Weights of a small mixture-of-experts language model, trained from scratch on English Wikipedia: 8 picks a token, a shared expert of 64 neurons.
Below are experts of layer 7 (counted from 0) of a mixture-of-experts language model. Rows are named router (the router's row for the expert) and show model dimensions 0-255. Each number is 128 + 24 x the weight over its row's rms, rounded and kept within 0 to 255.
After each expert's rows: a language model's description of what the expert responds to; "mostly gets" lists some tokens that are sent to it at least half of the time. This comes from a sample of Wikipedia text that the model never trained on.

# expert 0
router [101 126 111 167 171 108 145  93  95  81 123 146 117 116 114 153 107 112 148 100 126 104 143 107 116 140  99 155 131 129 128  85  95 148 158 119 107 123 146 132  92 134 138  93 128 131 127 154 135 132 153 135 139 128 143 135 136 112 103 129 109  88 169 144 131 118 125  87 153 134 100 120 160 127 137 155 125 120 104 157  96 148 118 102 100 123 137 116  86 119 151 173 125 125 121  85 106 100 114 141 137 148 126 102 106 125  91  93  89 191 105 157 110  99 131 173  88 145 103  92 109 137 119 170 115 107 154 115 133 137 106 144  80 107 103 180 163  92 125 119  83 145 193 176 113 132 124 138 130  71  94 116  79 133 131 136 147 104 161 153 106 132 118 180 102 125 148 153 128  96 165 112 132 140 123 117  93 111 157 114 139 120 156  94 121  79 115 132 112 103 141 151 146 130 133 144 111  83 105 155 108 133 147 107 140 102  95 123  97 109 103 142 180 128 140 131 138 106 117 109 127 168 165 113 127  97 101 112 144 158 151 170  93 128  91  90 150 120 153 120 101 166 116 135 127 112 118 129 125 157 131 137 121 121 143 155]
What it handles: Lowercase word-initial letters
mostly gets: " c", " b", " N", " n", " g", " st"

# expert 6
router [100 142 142 128 141 119 143 119  86 141 166 100 132 163 128 156 144 115 136 148 145 154 110 112 118 141 132 128 115 180 124 116  98  95 112  94 164  83 137 122 106 128 132 150 153 134  89 134 133 156 103 169 145 146 114 136 143 154  91 104 157 153 158 142 114 104  97 132 112 175 171 138 164 148  90 135 117 121 146 132 152 108 119 148 130 174 138 120 107 108 105 102 156 145  91 138 133 128 164  92 117 142 160 127 165 120 103 145 123 128  99 147 144 130 153 145 123  80 133  87 116 112 121 114 113 156 138 130 125 124 128 122 114 127 154 106 121 133 172 123 164 113 191 131 147 202 121  85 137 133 103  81 104 140 126 122 130 125 117 146 135 180 144 152 122  94 121 130 112  71  99 105 128 165 155  98  91 113 141 120 103 142 100 121  65 128 116 117 141 150 110 104 128 119 135 136 118 130 108  58 131  86 151 126 129 117 153 151  81 138 113 129 160 149  89 123 129 135 130 146 139 147 147  86 123 118 108 130 132 151 114 168 134 128 160 182 143 164 146 110  99 170 133 149 129 133  88 156 119 131 146 165 181  85 146 144]
What it handles: Surname-initial capitals
mostly gets: " H", " Z", " Al", " Y", " L", " Ha"

# expert 35
router [173 142 142 149 114 140  55 124 138 102 124 147 128 165 113 124 175 140 115 156  83 145 127 144 114 143 132 139  81  73  95 133 147 152 153 116 124 110 117 112 107 144  99  96  91 143 144 148 133 130 156 126 145 136 128 121 137 113 116 103 169 130 126 115 160 117 121  95 140 151 110 141 103 108  83  59 129 136 139 124 130 151 159 102  91 107 102 120 127 155 146 167 138 182 106 130 109 118 133 102 141 102 136 156 150 115  96 114 122 110  83 152 157 150 179 155  84 155 146 147 119 122 106 179 140 100 154 169 134  93 140 120 107 151 107 175 109 154 124 160 169 144 130 142 104 111 121 123 115 155 107 177 162 143 178  99 128 124 115 146 133  95 127 120 124  99 151 119 131 140 171 128 136 133 123 128 114 136 180 121 131 122  86 169 122 110 158 164 154  99 101 126 145 141 110 126 158 103 121  89 181 167 125 100 128  93 127 161 131 111  90 116 154 157 136 138 139 115 154 110 137  96 117 137 163 127 136 158 111 145 134 146 153 135  99 103 151 152 138 154 134 146 110 109 118 113 108 136  98 141  89 152  92 152 157 132]
What it handles: Table cell separators
mostly gets: "″N", "\"\n", " :", "'\n", " =", " -"

# expert 54
router [127 144 116 161 133 131 120 183  86 170 122 160 104 105 145  79 157  91 148 138  83 168 110 138 121 103 120 156  77 108 125 115 141 139 165 114 155 138 125 139 119 113 111 121  96 130 175  94 117  98 145 136 128 155 149 150 122 139 152 115 165 113 127 140 133 121 108 118 112 149 128 135  93 106 103  83 133 118 143 166 156 158 156 121  80 143  97 119 178 146 159 136 150 143 140 166  85 126 158 144 126 135 102 134 114 115 146 144 155 106 126 139 137 144 134 168 162 176 161 139 126 127 146 164 132  89 160 188 156 127 149 126 103 133 106 143 120 126 138 151 173 137 124  94 156 132 144  97 102 159 105 161 149 140 112 112 166 135 127 143 150 149  96 132 171  89 128 123 121 152 170 150 129  92 161 127 131 103 171 135 127 146  89 156  85 143 159  95 147  89  92 106 110 147 109 103 132 125 118 106 161 126 145 116 136 110 154 139 108 136 146 151  97 155 110 136 104 113 119 116 128  91 134 107 120 145 153 154 138  90 138 101 113 125  87 136 139 132 110 180 112  63 110 101 118 134 105 108 119 132 125 146 116 164 145  87]
What it handles: Table cell separators
mostly gets: ")\n", "\"\n", "'\n", "°E", "\n", ".\n"

# expert 55
router [121 131 123  93 132  94  90  80 123 186 170 152 130 136 138  87 101 108 140  64  83 100 106 136 127 153 102 140 126 176 146 183  86 123 112 104 148 105 131 107 115 130 123 128 129  98 143 102 106 136 125 118 155 108 132 111 108 106 146 124  95 125 164  95 186 110 123 121 108 127 123 147  81 137 163 135 102 119 142 109  93 100 111 103 139 130 165 117 154 200 107 123 120 112 144 132 108 118  99 121  95 147  94 128 136 147 134 137 184 172 163 144 102 159 109 147 139 123 110 134 205 124 162 125 159 117 124 117 105 124 126 115 113 142 156 120  95 117 126 119 178 128 119 146 146 117 134 166 127 133 125 143 100 110 133 143 108 155 152 129 101 135 107 119 119 107 131 147 152  97 138 159 152  90 163 136 136  99 157 153 117  88 109 140 119 135 143  96 118 125 113 137 125 129 116 115 101 158 156 107 125  74 137 139 132  93 143 103 135 132 186 100 121 117 178 114 135 152 127 152 115 112 140 103 100 135 119 110 156 106 113 164 128 142 141 146 103 113 106 170 145 129 151 122 105 112 157 146 110 142 104 141  72 162 144  86]
What it handles: Digits in scores and tables
mostly gets: " three", " seven", " four", " five", "-yard", "^{("

# expert 25
router [154 129 180 146 170 133 101 132 124 131 154 107 124 134 166 134  97  90 144 158 152 134  91 102 102 151 139 143 139 108 131 125 116 145 129  86 137 119 142 109 113  96 113 118 135 159 134 161 165 164 195 144 134 159 114 153 137 183 118 130 163 102 160 133 172 121 116 121 103 119 141 165 132 129 119 120 124 150 115 111 149 113 129 168 149 141 164 113 156 114 138 117 148  96 103 150 104 129 131 120 144 128 110 127 116 100  90 153  88 120  75 177 110  91 133 133  90 115 147  83 117 136 117 146 102  98 130 113 135 160  84 179 139 147 132 128 149  87 139 146 130 122 155 152 144 199  82 110 130  86  84 102  82 124 149 147 114 120 133 162 162 131  91 122 126 139 115 131 108 115 127 103 151 154 120  91 124  80 127 111 136 161 148 103 120 121 123 143  93 140 121 101 182 121 137 130 113 122 107  96 103 110 132 155 105 113  99 108 121 160 105 144 169 160 110 160 163 150 124 128 153 109 161 166 151 110  91 129 106 138 167 155 124 157 148 130 128 136 147  82 118 126 109 116 184 129 131 144 123 135 138 131 163 132 126 100]
What it handles: Word-initial consonants M, J
mostly gets: " M", " J", " l", " Z", " N", " Bl"

# expert 17
router [116 117 118 110 148 123  93 174  87 120 147 135 120 154  75  97 117 100 158 140 111 133 120 106 106 154 124 131 169 140 161 126 137 177 130 150  99 128 146  81 118 151 122 143 118 129 172 149 150 161 141 146 128  92 127 142 145 103  93 143 111  77 161 121 154 106 151  88 117  98 110 162 127 120 115  92 166 128 103 172 100 122 142 118 173 146 109 140 151 106 128 127 151 151 119  79  84 121 131 134 139 121 173 115 156 117 108 118 143 114 131 126 114  77  97 109 130 121 140  98 103 130 115 177 101 136 131 104 138 131 150 153 133 145  96 163  90 112 114  92 117 148 115 168 138 146 163 178 108 118  79 134 118 104 140 164 130 135 131 157 102 114  97 137 142 130 103 122 106 116 156  97 172 117 119  99 134 109 153 110 147 129 131 111 112 111  69  95 139 112 107 136 158 153 115 147 124 117 107 177 119 132 149 138 173 105 133 157  75 154  98 127 105 164 114 121 166 114 131 138 125  82 167 179 139 137 115 133 156 147 151 135  96 115 152 126 173 116 147 104 134 125 132 141 146 133 127 179 114 154 159 103 126 151 166 122]
What it handles: Word-initial consonant clusters
mostly gets: " l", " st", " L", " r", " d", " Br"

# expert 30
router [148 135 118 147 153 143 122  95  85 136 197 127 144 157 113 147 114 137 145 152 122 151 144 114 144 124 141 140 139 114 155 143 109  94 105 124 152  92 131 140 134 118 127 144 133 133 172 150 149 136 157 169 150 135 152 162 159 135  97 118 161 139 118 105 122 119 114 110 152 136 172 161 141 163 125 141 136 137 131 141 150 120  95 125 109 119 141 114 125 118 128  98 105  97  97 112 105 145 120  79 111 153 136 142 170  88 120 142 106  87 106 147 157 120 171 133 104  93 127 146  95 151 104 158 154 136 142 112 114 111 137 134 148 100 138 148 105 139 183 126 132 117 140 146 145 202 120  97 179 104 111  89 117 135 130 139 138 115 140 110 148 185 159 153 117  81 112 138 133 124 129 107 110 141 114  98 110 175 146 109  97 155 141 100  68 100 116 141 165 126 139 127 120 136 142 121 108  85 119  93 140  76 108 120  87 144 144 158 136 147  87 136 157 131  95 160 144 149 146 146 149 149 168 104 138 113 153 119 151 151 114 156 131 143 141 128 165  94 134 101  94 158  64 136 112 136  80  83 165 114 140 148 169 104 135 135]
What it handles: Inner name syllables
mostly gets: " Gu", " Mal", " Sa", " Lu", " Pe", " Ak"

# expert 50
router [109 141 161 138 126 157  75 121 108 185 116 101 186 106 146 166 148 161  97 154 120 156 105 145 121 107 135 116  91 115 122 153  90 142 152  91 169 153 133 115 114 122  88 200  85 126 150 118 113 128 130 112 144 116 143 144 136 145  89 139 121  91 141 131  95 107  94 111  95 140  99 135 127 108  93 107 164 137 141 124 124 147 156  82 125 170 153 145 142 168 126 121 109 144 121 138 124 105 138 134 156 128 119 139 116 136 135 148 152  91 122  88 133 124 142 161 147 125 120 159 132 163 128 168 117  78 129 171 130 115 160 142 125 121  97 123 119 147  99 164 148 174 125 167 107 117 131 125  90 153 120 153 163 122 119 147 143 186 130  88  93 120 112 105  98  99 155 118 178 143 161 158 132 128 136 132 132  94 138 124 127 104 116 155 110 162 114 126 157 129 119 124 110 139 103 130 133 100 103 102 159 167 120 160 102  97 157 152 138 128 125 111 101 132 109 137  97 140 126 143  97  89 124  86 111 162 114 132 117 136 143 135 147 142 123 109 168 166 117 138 128 143 135 112  96  93 112 161 106 165  93 162 135 160 162  79]
What it handles: Table cell separators
mostly gets: " |", "'\n", "*", "°N", "',", "|"

# expert 39
router [134 143 156 158 127 108  75 117 139 156 177 139  87 105 153  94 103 151 110 122 138 142 106 145 102 157 180 139 108 111 145 169 118 124 164 125 105 168 121 118 170 139 130 107 108 108  70 111 127 123 168 127 101 115 117 159 151  82 144 115 127 134 119 108 149 106 158 115 117 134 132 154 158 164  86 121  87 111 137 108  80 123 147  97 105 118 126 140 119  94 120 144 114 122 121 172 112 113 106 128 143 114 106  68 160 159 154 125 113 147 131 121 115 125 107 152 117 124 136 113 179 122 156 145 145 126 141 147 119 135 118 157 101 130 169 106 111 134 138 133 161 115 159 126 160 192 145 107 107 142 163 107  90 143  88 136 118 170 132 177 129 170  94 122 160 108 113 124 119 118 120 170 128 129 123  86 126 116 112 147 125  95 164 140  87 146 154 111 120 143 134 145 101 121 131 119 106 126 162 157 132 143 131 129 151 115 117  95 126 128 150 107 124 125 115 150  74 180 135 163 125  66 145  92 141 176 140 115 153  99 116 149 141 128 116 170 129 123 161 141 125 156 148  99 128 118 122 121 130 118  75 159 129 171 161 102]
What it handles: Digits in tables
mostly gets: " Votes", " Pts", " Swing", " Pld", " +", " None"

# expert 36
router [156 116 156 157 105  96  84 102 134 164 132 142 109  99 113 151 101 128 102 113 132 118  86  91 137 123 152  97  89 149 113 172 145 135 133 145 102 155 114 135 109 113 162 110 103 127 115 108 132 148 103 108 125 138 122 152 131  89 147 138 139 141 105 117 135 129 142 119  81 107 134 104 115 116 118 140  87 129 135 151 117 127 120 115 122  81 117 119 164 137 141 147 110 100 150 198 157 158 155  95 130 128  95 122  75 152 107 109  73 174 175 113 128 118 112 111 113 124 115 121 142 113 129 131 154 151 135 141 113 100 117 135 101 108 173 123 139  75 170 139 147  83  87 143 181 143  82  79 137 146 135 112  92 123 122 142  69 168 152 142  91 137 146 153 125 124 124 148 153 125 172 139 102 175 144 157 133 138 115 146 150 134 157 145 151 124 119 161  97 157 123 137 166 125 113 164 102 168 125 141 128 120 141 125 154 142 140 125 120 136 138 147 137 148 121 111 149 140 131 128  79 103 137 116 136  91 121 167 113 100 113  95 124 147 127  96 130 111 111 148 121  56 102 112 119 147 186 129 114 143 113  85 117 163 152 117]
What it handles: Later digits of numbers
mostly gets: "9", " six", "8", "5", "6", " century"